{"normalize_top_k": false, "routed_scale": 1.0, "balance_loss": 0.017, "balance_bias": false, "vocab_size": 16384, "norm": "layernorm", "norm_place": "pre", "norm_eps": 1e-05, "rope_theta": 3050.0, "init_std_down": 0.0, "weight_decay": 0.032, "lr_head": 0.00498, "warmup_steps": 50}
Below are experts of layer 3 (counted from 0) of a mixture-of-experts language model. Rows are named router (the router's row for the expert), up (a neuron's input weights, with its number), down (a neuron's output weights, with its number) and show model dimensions 0-127. Each number is 128 + 24 x the weight over its row's rms, rounded and kept within 0 to 255. Numbers have three digits each.
After each expert's rows: "mostly gets" lists some tokens that are sent to it at least half of the time. This comes from a sample of Wikipedia text that the model never trained on.

# expert 36
router:156115089161131125153105130120135130134153142117139095099081087108114101123108138169106136115093140090115131167111128097118139109057077112149184140122144118109110121141155102151078127102103092101169115169145090137116146130100157133123094115139118158145143145148121104138140182140102159113111145102130150103127106135141173121112131124081140112081129138125173125099138168142129112146107
up0:118127133119151071130119111104113155139113087177115173127063151140141168137145130123175125152126187099084123119095100146107103109109134065131135127161100122114097138107101148108147136159109118124135158128159101143090159140099111126119066145152126135135147176129122116116112134115111127158138091097099135138172170136131120124096106113137101109077151145130147102124146099087139123071177
down0:095160130122081090145175083142146118095186102146087132093134116134114143135117169133150136146102121143097115167113141145125136088142156115122149160091124117144101102154086130092167104141112077117131109135156098140154122170153063113115096127130120111141135154111152115146149110146117160110152107136083138131145136122133115097160104116130137105094173148221098102093139146101114129095169
up1:155104085121134114110115085143068140100118095115133131096110083152100117067157110131121115146153129086142148135104175092125164153146145112141182134144096116124152167111123131086153106117137145157155132139147120095095109154116162137187108132142162152173142101135193128099146125142132150141160132092156099134136141099156165097082133104131113125075133138110143162126107121123121132105115
down1:114162129107135140133148094154112101110101093105125131132094106125122149184141116105149144118138139150098187094098111088128124091132138175114096132146152128147108159107131172121110118119121116140167140154139158140117141124146094117130136145103130146153105151126141183161065114137125101155117178093164137095143105116143134112164117114106147067094145102136129106128161205102128141131155
up2:129126103129150130123168116097131156111123141109132110089125132148168101182132124123139098130160136075095123124119097114130091114132167128105117122107149050142126108152174118126105121112140178126145153093129102135119167113172118166142126141112123152132108145108086132128128091139106174108123176098133107077124097105109133097085105084130095166099101133130137143149160158133140148109086
down2:123154147093150105096154158137112126138092191153149130103217095142092136123111130152077097135109150099129121159152105102103141122109147131148147108109108107098111177106169092132103113165141127135117139118141178166121126075148108104116159136110128130091125150136147096100069145139131101113114151134145143060139151114119121114121150108142113118107155134138116135098133075150124070144103
mostly gets: " James", "ford", " Charles", "den", " Edward", "illa"

# expert 2
router:078141097119078147126144128145128119117153153156140153189124132166127160139131134138108105164077105100128104138157092142083169109142168099157110096112140123168175096041106108171148105156154094199134119134123084120115127122156132140120175118180117122109162133142124105132114136146126137156102147132150163122121159102142143162196142121162137131139115128130078140101140129175143139145099
up0:155090117114104163103155135152139129108157099133156151177182155155107152104112146127113154139157141098071085151135142119138138173163147121102170161106107099128094133167131148134144135116107115144148121147124108087130135114113191181162154125160121126143120133102135107144116090152107161096131096122101122125127139103121135153150111126129104102137109121128124126119132145133118109134151
down0:114114149120167107127126184139099140081117141146144091152169139112127165094184127078111092113099122118100144158127123190143125145117132119096115164148150122135135123145132124115109111128142172117145139061115128129127103140134163149120122127144129142139112119122181125097144102152145164093156093169131114154138129127118134177096103183120145139104136146131151111121098123118086084161161
up1:110151115130127138111146182139142140154117155123136157106121146149134160142114180144118111096104107127054102144104140104094147114120117127129147155094124108097120120112191125122101133135095120130136091127105110103119155138127157121121130147134095164129082121153106168139117156099175149092143123156127111131069136106118160154130105142131103136126090178146115128132124130126136133125080
down1:148154141130142143154148141115146114147121137117119125170121122133149144126101150104098182132107091137156166137149132129143128130194164087161123131120121149126171096126087156098133204086101120165169129128133112133146147137146194162134102118137111150153156123154102106145152133133112104112121137123171112135113130164147108149089114103138134150162108103133140112100101170113124135130144
up2:155126117135165160118123123131140150107158140093107147148110162150113123125084137053144139119130123146094159132118117128089123143130125148136146124121138143177141143113122102152166104144097138116104168101168110129146120144163109134136164118164137116167129143121092097172086156140120135111094114115175165161120131150131116142120156107154131123113102095131111151088100160132140174129104
down2:108154117131149094130069122146111122153141105141092181140134085062058119133098172127133110128138136141153136129137107135116108132096123117162100149131139152125158098092134082113120169101136148131096132115137075136130160134114099132143128122098096125145148123169149109093110113137105145112104162141109115120128116123108167127156122149164125111124152109123135134133102153150161146125160
mostly gets: " premiered", " titled", " by:", " Label:", " song", " novel"

# expert 43
router:111097105143142092131117136123142111114112105131115123152116098116167134117099143155120123152145143113147109151133076119109147110107114104150087143121130107114121098124125157147110145144148132112136121125161102129138112105164163126104196143148122132131129157159102108133112118143138159133134129153109106100153137131121137174119083136142159074128124188079137129151104093095103174085139
up0:125172107140100132098110159101121133126096122138119130111123133129147193129100164138178164125140167158151127151162121118140128094153082103128105081131066094183113114093159170125114126150097086124136134147141164131146129106123073096102119145174067104091106147123131081123127151107107133101129092157130126146148095141111148127114152109127138145135113137132098103119102116152109117120145
down0:122105086128176149128124111117157171146102107109126099108127147147112158127136142091114105119168134155067146098111095143098126105122093130133113128147143133179123084128148151137092134098121132136104150149125113106114168085130160116072109078115129136140119150171126138149142155126063115137138158137157168091123111132128167138124127134131106142112143157129110116113104161144095161115143
up1:111089105162161093111137167147134094180143136111114091104116113179111112088113132149125112102067121149135158146120053173157134129115133130133143137121173113171116078149133172098088093135111143172091117098125121134150123140107173120104125133132117117146098125118099170139114113105166107127117079088138116125098135102149119147132088135169093110094084164151108131130122096119127151170141
down1:175149103114105126104163123158155140116130177143127116118116136166157127127088201166108145116098139131150163141128115107166119125150145080109146156125130141133075176138133143156109114167121145176138131184115078130114132173117153127149160118100126114156142133117126104113116174094117136105141115132126111135096098091122157122155157114099162122106144120132156099142126109149123127092105
up2:134147163164133149100102137113107148130087156155126135160136134154127070149163153171158121134124117080122133138117162109148112137148128129103131150110157086125101161142137139153132155143115150115103132128137131116131140123150148110142137115131101107144120141114111130122139117107160180154172161115126123109156118106114127121060127128131158118164152110114107093117113138155117146122124
down2:145124167155152135110121126131130143142117137175080150182156113113154080095111113163094144107133104099103124119103162112145130113125111148112126154114156176101130099114095129140095135160133110152147127166124137105110150120117104153125119113108120141113156173120133119088156125139145130121171147121139098102120142170135115079085162133110143100109157141131152128087117124161102109163125
mostly gets: " Japan", " USA", "ki", "ko", "K", " UK"

# expert 70
router:141118161111119128119098171186143102055119136156159133133162151114150113124113144113104169145132122134139113139141093135121103129159113168102116116151160159139129107093125092143062145141141127091118134141122157092154131154107127082109178137158154160143132159119149158151092107164126178136132175150151098141176117112117122123113106109179135168110151126167116155119107163099107085134113
up0:141158097150124140115089127121147117108114104168153156182147114143148149145125118155129096084124118088112130087132126076133143095149164104131129111157180122130152131130102105126134134112191103100156138112129169111124103178158174144181148072166147122098098160137103163151108131167157118104190102169147118142137143111156139160160096147171111129119084137093132175100106128152099125182097
down0:170134078136113128116110114126138132109146118155138155167132142122116123147129084124150143137116130142120126170129141129133152099094121113117122067115128131125153147130136138153110141160159092096138133137097135165150123150101113138170133139106153144123144105149134102138121141126138138150140091180156178144131097154107146085131153143129099172095145132137125160127106117139111144108096
up1:110121164094093121157106137145142117097165081099186135145136119137105138137150122149174108113134121130140103131119111104128148145116147158136122137144139092128136119122130092123109093145113103136171115112155122129124115120151139109119087129103070121129142082162123150093103138168136129165101153160124094117138144116108138104105118159156102052143127154127155150149170109114138105127126
down1:137090146119098112117138132145128101154139068097130131152144119104126125107114123120119117130186122098135088138175139092119145138104109123114131089125118121157151108126146102166126158119175138112099181093111131092151133148136128157123154086136108127125125137122124116151132102094100126121130162205185168144175141107126132099111153104115119109192139143142113148119157125115148122110150
up2:116128146125134130130115170141138129144166137137097109129158157150145096115127151154120177126118120102113105134102150155112137140105111155128139115154120135114121138137133137092069133100102151149117095121135164100106139158140182106195144069114135131104113129116154148115118167158140122145132152127153090111144104109151119129101110107148147178121135160145126135106120126101146124151143
down2:131147143149117130146118127154107148118138166091088184146127111159144105123117110119137152145133119133155118164089167165089142133153082110128125133171097128118150139100113121154054122150117156161116102097128123150133142103121127133138188068159115141160132133148155083091151113116136149140130124141104136146112122133145134148137097102140119189171089112157167091123134113161153153139159
mostly gets: " similar", "pt", "ig", "ot", " real", "ient"

# expert 79
router:088118094134146119106160124129136121116138103089184115121094157177178086170163176137144110098116125159138113117156130103160102153077139116099136160123093114109118111111091123112191099151113127155140102132158129148105149119134103094121105090112123131094133129134085163113092132121166125160082132132094144128139126101171092099119134147106137092122128138116104150134103135109134177125116
up0:094130083120146130123141136158082110173137127166159137138080084120132142162128113115128131109187159148107186123128112138088111123094153107158147176140142180101139132093159135114117144128141172125125087074112151124160123129146080136133088112119120119118138087115122160120132091123129163156122104149101159156107149175130170122115080137139147141085120170130120120099146094123142114125142
down0:087153074101124092155125097121167104105155163142124115139126172126130120144124165134134152194161108051118135126124141076157159120140125162165109149105164129118149140104120138135152144128135119112142104132124151133111139103126114123146129090112151145132117156150151134046147151140100106087163139125149149132134124112182115119127121153148130124086136132125066127124164144122119124122112
up1:178133122143111147097139152158167116105113078105085155143155115101182151145147131136153130133149172133146116125127134137106144141132116183123157144148120139150134108154133145128153109137145115160119129087108130109116135125082146155125151114166084121151129127146105139136134106118152122094111154088146085134121092153112122125132092129131116114105154137095082177124116116145108118111118
down1:142147141118165108155086151133118131137139106159098116131132105174139114102121144132124111189145143104141146105129118140161139167103184086110149125139123111132128157099103101164101127134130121126117115110119174098081153129106142114095139097149157110135100137147122137137108139169139148156083141137107133105133109144103123144165156118140127141132131137100147103144154137134134155092120
up2:084102157189110132161181108103154104123155090169115133166131169113114124130161141136153142084109139112173106139117124085142125111144188163136090140140146145101156120132145163120153162148113102142151141141110130143112135141150105129128126052117098150088112104142095117133151145133155180147130110101154122139120136138152137156133109128153109140161127156137130153132090108161155094139104
down2:139132145114131112127105112149122100118143181097153135107139142084126101112104126147163113119107114114157147119111094142150135136120123114084128181124130124150154128122123112166181106126152149155132058100132142113106147098139111118102137120149132099130087115181090151085131109118115141132147115144126123135144098120105154093157133176151182113173161163156127104131166159139119141156122
mostly gets: " in", " for", " with", " on", " at", " by"

# expert 6
router:084096116108139109137136146157097107157112108122129115138105150130124143133130155160152115137166136135128105157129151112173124134093137108127140129128152082131105098153120113112148144130114148120181123166144120168110182156140085105113135104127129106138131138137114150147152124114160122129092089122103104113155142165139124077097163113107131132108129131130092159121083124153150116110111
up0:120108164117095136101139142137070127106113096112132149153122168088151111153146149162119157089124096132149195126123121106110123062176115142150126140122123118088129109142138116152129107117136102111130175146154136112099101144077137181112162146093164128127108136129137156115135109130147133107126163135144131109131134159106126172145106103123106114155142135073155139137121156132124149139091
down0:169134155112145128156149116150153108117071130093173158118151144116156119115121106102152145136118138138085145137122097148130144095174137185106104116124079167144139137114153127122115096190095090123156141124106119096141092172120121118085087096104116143137138125120142145120113133125117145143102135136120138139115136142128108167126111127136092137171109113145141131117131144114138132142153
up1:115142130139139096123126140129151127141153128114138117157092103130084111151110148188136118131116139112123136096113113131115118144118146149156103132111137193165109131093167148098090123138144148103114138164108138134111168173171114148108083108131135161126123176164136090124119150162112108150145086131062134117114151140173112135085139109120219151137132122131131076103146135113101147156077
down1:096122099130167117154153096131143172082138087108096090141127116121092149157140158092143118108119122091098136161138168127134128074123180108148141115096131103162136137144131162075164150105096151153111125152106155142098123163122110128096169118137116141131126091130136131096107118124090143133083168135126140154111110067143083120152141139110117137092140134124123133134156114142141104138166
up2:103129121099120142117118146081107145138153181152129169088111102097118113140104102124113122180145116132122111153113155093104140112121111104122141176092124104113090141107142074149128132131093147162136156140094151181105158140158104142125136141168103124145104142095119090118146143119136074125200129133067142153121133143145111104069118144160124157141145112153134130091101146085134156139144
down2:132092148121110095152089115113115115141107115154157127147131158112094135140105077125131096142162127130110144114134156164111171132091118145195132140058156104142104115169136054150109129112116090146127124124143101144118165130101119169177155133129163135146114120154135085120167167130094131124152145142142143081125136170112143125112149167148135126159147123162112184113143107092130087118127
mostly gets: " in", " during", " after", " over", " up", " through"

# expert 48
router:146101132108105140094057129129092095127156140168122143175146157096101113137138117128120098129092118108164097135125114127096171107162087114136088130127167114146123113133110137188136144141166107066101122139098138181127121126058119183114135156188140168157133133122126126126172085137106147099113133131121101078145128099110124134108120124107148149127151113134116114105130188101155095107176
up0:093085104133136157112080108125112151115102116145092183166139160100111104117129114092125104119128140152120117120127137148139143132161136147122107121128143166120137083140129130147107121163126124104110132137084167169105124135107180144130137126140113159151152123131100104149123152151134126165116115101112131147088164137139113118147096101160137117118108121135164105151084115131160122117174
down0:094159094148111081137097157132090134143138139131125140113137118137132111136133128108156139164151121122168090148088147114161118106124143145166144145119112113083121124175116149181162118135103168123144122163132165160101155140168124098121112107168097157113122144148078138130095096143137130181113104139137129122142088095100124112142085129127107116112144143077109146122101118127115139133134
up1:149132110146127112114135102115127107162147119133104157158155128095111128130121102155135148118132119102159132115104121121079153129152163100124153083116166124136140130108130140158122144150151110079118121129124149177121146124112154146163126118109107152111127143123139138153157089136135106133097148124120122160154122141154135121094153092113115124152130125150128096112113143096076153148160
down1:145133104131170135164124148147171112169103101113115107124131140165136108149084107143130148097103106121122080136143166149123142146187115133118177103126150135132075153169145120135126087128120126146116085147157147121131136066138116115098166068126148137140108089174156128171170168090106133093155156166092132164177141117137113159124134112104160101143144141165099166147111119113089117132126
up2:149117127115102117131127071167106093115132171100129155131130159139107139148101136078119176133104142103135105140115109141143186125104095118160142152122130109127155186094132132130195131139130125145099111132105127181124156120103119157158152108104100133127075088131127105136166117091112103102119133152172108155126127123126123157138132122100106159169110139117142076085103076117139119136140
down2:158134145150079081131101140123120127126149113118159106140112149161095134152139137158120159152122115138153134123118068127141161137127172122144159130088118161123178167109100146113153171150114107167188155122139095118166122107113158132145151105137104118106135116094168117128170163173090139116106117159168116123128087138136102138126085147153094122092066110160126099099145124132130154117135
mostly gets: " Center", " \"S", " home", " signed", " Boston", " Angeles"

# expert 11
router:166097110116154103169101113128147165129182132101078132144130080088134131113123154163101124121089071121128129110121117145136178117121156126151144152130128122106157097107131115113117147124116111097085105144163143105129146123133161078116112179126139177100118133147097115137137147134092147080115142105097113126129113147100175115163107144079121115107116131184120140117111123136130118105136
up0:166148099154156102119146134155156100164125123074071105097075093154110100125143120118132132162103152138095096170137121114123166150092111192121148113113150142115130131104147146139113123159110160091072089127152137156160131116117129090127151131121114131123132142160107144079128140127164121120171101103103152122145101143147106152112106114085090137127097125122089136138177128092085130142150
down0:127136117149143150154111125172087128141126129117167114108083086088162125165135123117130118162123131158101094130150076098171108128105161169132120107129120139100127100141140115105156120155125119136076118136081119117157138155131125103149138141131115095110150143138131101139165127155154139098152107125139095144151150129124154115107103145146154095129090145103104085113141094123126117128150
up1:126132114088132097148112173104147164123155155128119130058154123137138118068148097139145087106108136109112165130169103136108111113094106147122182163140159166090150120160154089134123133129112097087158101106201094156121119148139140144155096121129166135120136165153113135144129130129088110131108090126118135128119114120140138137159143120107182130121085132133105135142139109113123099126166
down1:105112139053104158126151140143112130090084151115116131110136137142135163115132110135115144093148149145103131089110076147122133158096090109146174091184153116110136128081134144117094116136090150135141142092137121133138125134108141150094118144168120151118156181151126094153106133142081124117130150142141166094132112155118179099160093137128124129153127108145111172165122090130121161141195
up2:181083136126140150172117151105140113130136112196125129140130163141080161082112137158137109166107118116076117128114190130139134122112129154194158124156175128145076106123151160125122135118117093165121134118115107125145107129151135133152078105140107137151121126109126134162154142125082146105116112074136200126155152107135169140129099147114147152135072113153107129169108086128140143126142
down2:188139114117103156176121144099087117136142179171100129137092168115120133114128149117110155170113092108143106142086149150104126142113128123129139125102186120129060129128130134189113100131109129121134177114135112090162136120114141120156115088147090188163129126079142143114133185137138101116128109116084171110097115091076127104163090095108164155143095083133098147175131130128110121121105
mostly gets: "°N", "son", " (0)", "uz", "^{(", "–6"

# expert 75
router:081085090107178131133162145113117119108131123098141107108070121134136078136149178133125105096111153117154120138132160080149093147125121117080136167150125112121107105124083101113132128130134155181166132143166107124102156173125105090116108083138132134158141127121089135159090173139134129114109135135072145099145137104140088079126117130140153108107161176103105149143111110127132172122124
up0:126130128113145074177143117139123107155143115140126115082131154137110101131110145095138152107166115132116143111153127093136132158136146139123155081109149167097116120130135138111159149116139122143154094102166135109157117114110143108152098120127157106174168125082104130152113140137136140101134136134136113129091158130148123132093103130136147105102130141130105113131091161161153170130128
down0:103119140123147110142145114123110105098128096143136124119110145119120148100095176129106128155144109088121142174125090094170126159130106129129111146134187130120129119113113175161089141176151117135134127141128136166112166104102091175128160108170130080149171106108175106113143149135113112116157099111137182099145135117103111105164144154164128154105126176146115105118138117119131113133110
up1:158138110110103127142151111143152139103116183123132130111094127137132088152150120134126154101143139082091109131100141109107137131123091126184121119101141113134159106126063117115103101133134153168142129096136117069096159119134122120122148087110137093162117099117149168153127125070101102183152133111108117100105152104115132139139098155157105120101151128155149102123155091108109182116152
down1:106087091076127122088118149073086156085117114129103152114095111139162105127127138125104122146133134136140131155147125117135117126053125112109142141147155103142148079102149119131092113155120136119125120087153165122127101129171134118132138120159138162156131093158143123133130146184114086175118149111122113176143133123111115111100134108125123079126155152167150122093143139095162158099117
up2:133135129118099090127132132115157164120108159125144120135128127132116157128080170134105141077146112149143119156107120124124150139087128107114132130112113151150120147147128150134147147152116153156136135134145126114113133106096163081120111116142133177125117152121166161111144130149153143125136146143120149109139132083175147142138139130124148138167172077135121127140081083128168106169147
down2:124136098130165115114148130144119141117089110096139186150135116127124124144118114143103173151119123129107087121105116117131131145137097118126079132108165112118124117115172110115140115139109129151128095142172106148087133142140128108107107174144125147130124102136142106157117094139148155132114135161170090116153136134165094131173122117107149132114088122118106100089155107097084143111109
mostly gets: " in", " for", " to", " on", " at", " with"

# expert 60
router:145139096149130165154123161127159097137156152129064123126117152099162093171105130172125150120100068109119099146124126140142137131115103152139133174110119171123103096108095126118184153155129135110119117144143143093143111138133145107106102140115156135127126124136150092125156133154094115130117169126126134152155114174130116161127111134094119135116150140080093101106125110156120119122111
up0:141126101130129098068098095112143097158175133107132138121118126170145135148147145170122101116093157118052114173138145110167114151097115139134146143136115154152131093117112172107140177149165129148100102094091140146127082080111092154128113119088131157114142157144152146118132146131101100146144139121140168118080149170106104101163115139106130136119086153110113151129173139131097127154108
down0:104121116169100156109105118152124144111158127113115118135075112123094170107123089162132108153119120110113142147142155161139132110118098147090152131152136188099059132093103110136161130133125120141111102128152142163149064124170162137121097127100130118079085141136122156088123087139107106133166135116166106106153138136123096136132102133140157075122165134121127101120161180097092117149108
up1:139117103121122176122124145084169093146121113127117118154175112145127110152134168126165113071136138129122113153108129106087116129132133137131099092120132131110112101111113154098161144098130102063125129155101116150125173167134142109095164108108164157177129128136159109117134097165107112141136122077140119121130125149124113067153172103142102143144163161109122102141151133121124164106132
down1:122080087116122162140124136150139115116114118147101165142131118130151115173095140127122175118109155105092094155141105110133126138129164128184118116132088095129127126112139154093065146147117126085112135168102149131103077149142129155130117090114153103146111125147134153139120132141137110149131104094137113147140121142122148138102096098137144114068137124109117131086105159097119125124134
up2:122146113118121142141132168127119138153101109160099132156133107102093143130156187170120116116099131123116107147133110155126147134135156135134102134122164130116118165087135091101132129105164102118116078117079168141127150123120125149135151139106122104157141142125115111141124178172097102175126128093104093115152095139116102127105136107118107121170101119118119133097186113142122090138158
down2:123076123137123136105149128148164152128100125142108140088104140135109109148130169139080113120131128080129089094130110141142144117097142047149135144104163146141120160124109165149100133160135141156140093141119132157123125121127089123142106175139136144140130137163072134145147129101118127125097145144142157110150090138147087115108150106068101123102121140163113125138129069131130108120153
mostly gets: "′", "–1", " (age", "–5", "–200", "–6"

# expert 66
router:156104185121176145135136122133158170108132097142174133085143178102151116116116109135109147151122114134145111147137109144133111118144108125111138154130120094130112090099105119129098096121131093104192159171185113123148144142125130130121140172094161146118154166165163142155135120138133160193157161110144126097132109101113118150114094144125162100139121113184109153114138171082094126071072
up0:139114159144180117151106120112109092130180053143113116127166149146156162108135131125109133150137118156122100139159115159134061141157171123135122131159161161141118095138114142150155117105180125100157154144187136129099121139106139106143101128084155143131144103089120103150124112172149106135101113094144139141132132114170104131150138151140102147128129108100106145124084103142099140107136
down0:087137120123090128129098153139144120164139087133115140096158136119148111127123099145146078178094122129135106133131135145113079159160123143108184121117071140147112096113118147183135060113126147142164108141152122140121131190126123172094131174171125138146134152145086129118177121171132118139137143101156090158109135097145142136152121135072112144119146154113137137100132138117126145077087
up1:078094129143117163133111160148132092113136094141093139139117126120122135175166146133113125140155096122121151135138176132178115141126170105118116148131168159120124064160131111076102118144141162110168110119150124150110134090179145157140122127106160121101134157115111133099106102125134127128109150155117151144088129143140133166117146108153130113121129111155126153155109113116156178091129
down1:156135159088117133187135135109115138127159121159131102106152146133107144143107121160154182102106144155123099075115177160135119115158148117130080095130160137165121104149094118198158105148143110139169095166142167120113140128134114152092139118133189143159129161155134126093118111103140112095137137122124143097113088125089162122114114104114097149124152074136094132112130125091169134140123
up2:098126129108123103140144108161137140108112146156176127136159142124135130199099120126105113117155125155156132157107097137112090147124148094141112158118118151127123130077105120107132063088169109106116124153147099082122121110169122131146132100109154114150127142173153140118112127120179098104156138052137094170138164120096127133160126114157150105141128139138142073116080117068121132117155
down2:134160130104171159132170129110120128102123132173115103145175158176054119128148174146116123170141130095139158117154083109148142117146174114137141146130150110109098144125170110114129114141105101168120178124088170079110127138119124102121107093127125134148143089143135144110124104126119152151093140085172144127136120110084177127135164142160127116110142158118142132134156173112114097111092
mostly gets: " end", "ative", "ration", "ization", "ism", " effect"

# expert 41
router:136140079148146165129123131135154159127116127114142175127110116119095159145123156154104171160128084102151132121137127130120103141134096156147094159131113108116139106116125145102164164138161076143116118127073133150078143131123178106092109180105151135089157109139125139139106113123088159149099151122165125165166116103097164136157169078156122181090130107114102137131157129104130094133109
up0:117127129156123129080129107134098134108162102173106117155154129086097128113166101126112104142143194119153113119093134113135075205127136087108103133121141113147089117152138150095151098140158116153124127092093150151095132144152130138085136110093097124136148096125116144120164164133106110131142079149101143144141103149141139148130130110117142096134123163140155122164141167102133125116106
down0:119132110148151110119092144147113116111120161135103108126120135123141069121155143131136157120109144164077141144123123131117132146116120112134117141114109096131147105168073136182101139090220176140128131113112099091131121137096133119139158155142147119150159079122153140162157128109100161148128151122125118108150122109138154175103083170095116112135154142106113132146117170137150140140084
up1:094095090125114137156120106161128144107100112146115143122156093133124126137146123115119147125122164113138112103142127143155110104131117140148159162118113123148140090154123117143144136115146106130086158135129150152140138090104148163159185152112124167091107141160123168128121146087123106133113164126172133141143098099131159112081130140118137144117125143129134127172123164104082103141148
down1:122126103133139140114140119090121141119121168115160167144105125176145141160107122096142101118130165125123121164121158088105145107127072124130114166119149130128089094116137146130143131113134137124089156166148186166154093094115072141151156115119115153134096107122128113094123116110124144166122117113141129132142080126142139139119107142083123121131134106132162116157148167125071138152087
up2:161132156142155138146120108094166137161124124130108160151140101099111111123142144159114130088168103156143130166122142156149161128141148132127151140086142160135143125125140158096153170169142153093154155108027079118137153174118159106133138120125096098116133159130124141116109129135157141158116155140100151161145150089167147128127151117139155088114116144120158123117087096143097127060161
down2:168100090095153166093122132116106151154171140105093134087143121163140181122163110132051162119152122123169127148146090142128114129145123063135140164145127161150135105149127122138088129116126114107106115093110118111116167138166071125098140160119163133149135119075115149137100133131126195094163113131140142123126062117113124169186156163129145097154103117127138150093118141094106107109081
mostly gets: " ===", "ir", "0", "5", "3", "s==="

# expert 8
router:143110154144119144128133115131160123142159143142128139156150107111119120099117095156102167119137129124128091120146158114096123101108079140123151150086104136127113112146126099125124105097126108113141133152125109129087090078110148147115103154103129123166144168150146131126156141148094143108169126130125119125169125122097181170129154145138150131109160154122137151103148170114146154115147
up0:146084125118162158117120134122125118124147125094095156149112093154130093103139135120136189138082201100136155140126108121163105145098091086096143168110117085111125175174128119136160152159115098102117092125139132191110111145140149086130132167131132151143118114120137127103136125153120129111153129083091114139138099159139165108109166127117134117144126132129155112168134103151116126138168
down0:135125118152119120161131136105147146172149102095093128142134132101079134158137093107113125070108107169118128155128134174116122163092130110172172132155134090176121111127135104155172140125104122170142133153122131116122175136134180135134082123116123134147158153057138137101152113121123109119110092127139121147118150140142169185095090136102115134170159139128127105116094107155120135166148
up1:111138114154144174119140133150123130170140142109132096122133124105115149104095126143099082116106114147098113151112147093132119111145134133125127133080113124109116121110128107150186152110149136160114119130126149121059120134131139131132156103113084102116081157133202149132119172137132130160112126139138144128141159107162127114116130136151174135124126108135151110133140135117096132087165
down1:126132155136149135124114107131100105140105180106160123131144089097098123150141135128121122120088098134152129115138090107119128120138149122150080159152073178134131137087095146157132113159102122129073124127150105137113127082160155144113157135150138120105151144150130116139114139116147143121140172100155135105104129100147115090146113109167150158124147123154145106130137159122111097121161
up2:113124126142140094063110115122096162092129132121128134111126083128143113128160132134120154137111131125139130148120139102106137118129079068112163118096178160087097140095132147183135109154105169152056102094122139121108097135117107121112123143142095142133059142136146139085100173139140156142110134154095130154128157126124113155214114157124152150136148119124131144173126112133121120082193
down2:098063157141113108129098140111107133063168114130159130111144148143146162099130139122113115134093122082159097152117105137103143130147139112109132122150166104130164110104123141117144110136110116152137167171106184150161098138141086160132136097132123110107127162090150116109140117121089140114081137117163118137133127132119106136159118121140164138149196145135094144094132148070135111077115
mostly gets: " announced", " Goals", " directed", " Votes", "ado", " goals"

# expert 55
router:106091085118159153094136092119107118146095116119149106108140127186125125174181125169116098132182155117142107143159133102171097144108120124136106151085108106091122118091137121115148132131094105134120133105162185156153126144124110108117087123105123112122135119128101147146168126075118121095108104133133145115147154141127112071128110150135137144122122142127132145126108118101177119096071
up0:124132118146144134099171114146138138134089085134120111106132173151095111132180105105128084164136087109119125124123088110117116118102122167134107078111119108116096143150154123119134167103126133137157133141107125095140122179144116122099164120150127094127105139140133088151096134121120142200160095104157116156094128134090131134088114175124130095130108147149162163164094079102164121130188
down0:119125143137126129172136105163126140081156167081111127126155148133163138158106110127120148211149105126115102135089077133147141141107114155139111145115105144138125106105097125147124098111141090141123129133130126125121157146130110157117116119124109102145161115108110127152102125104130110140125067155115135167175151107114158121102107151124145147201124098146132126132125139123100129137095
up1:143057153115165183160144120137122149120117115165127151127136106120098071147141096130149128148141153125167111098156131135164135175131143154140160092144109131154135143148085139159109133102155164136138134133137139127159071106167105137150144109090123088194166119149161133124134098111193120111125137126134133106109122121149121130121072153112107198115123144102135153137114110094104111133147
down1:119142134106118098130149100126114135133117145118103154117122134109152093140132121070110113124129118133087163116167102131157128143142161117161162135103088128145123163130099140161127115100148146131146162129135120145101147090123142131146144104151165164141106117124093136096134144139098144146152101137094133171160131147131106154150109127111142127112146149107105117155131150123116107170123
up2:162142134132152144091082143134142107134108077118105129137151143146156115138171108084098167122153151143113099151150138136155120169133116118131134138156128100119126155143126132102114138128146155102084135112158100112145071124131086160153114091106111131153140159092148097145162155122156142124090168150139136103133160130144158110131124118124125140070131127118150119131138105139130139161148
down2:135117135131092074146113140129107104160147107101101130127144117124129086125111101092082143142151147147138125090143124125071110173142130085129167098121149135093153102103099119196105070142125111131120132164131112124141110119134098139130139105171062077127085130144141096126106144153125159128138130123139130136102150132108098126188154138146141130115122109134128103147113108104149165154113
mostly gets: " to", " with", " for", " through", " against", " him"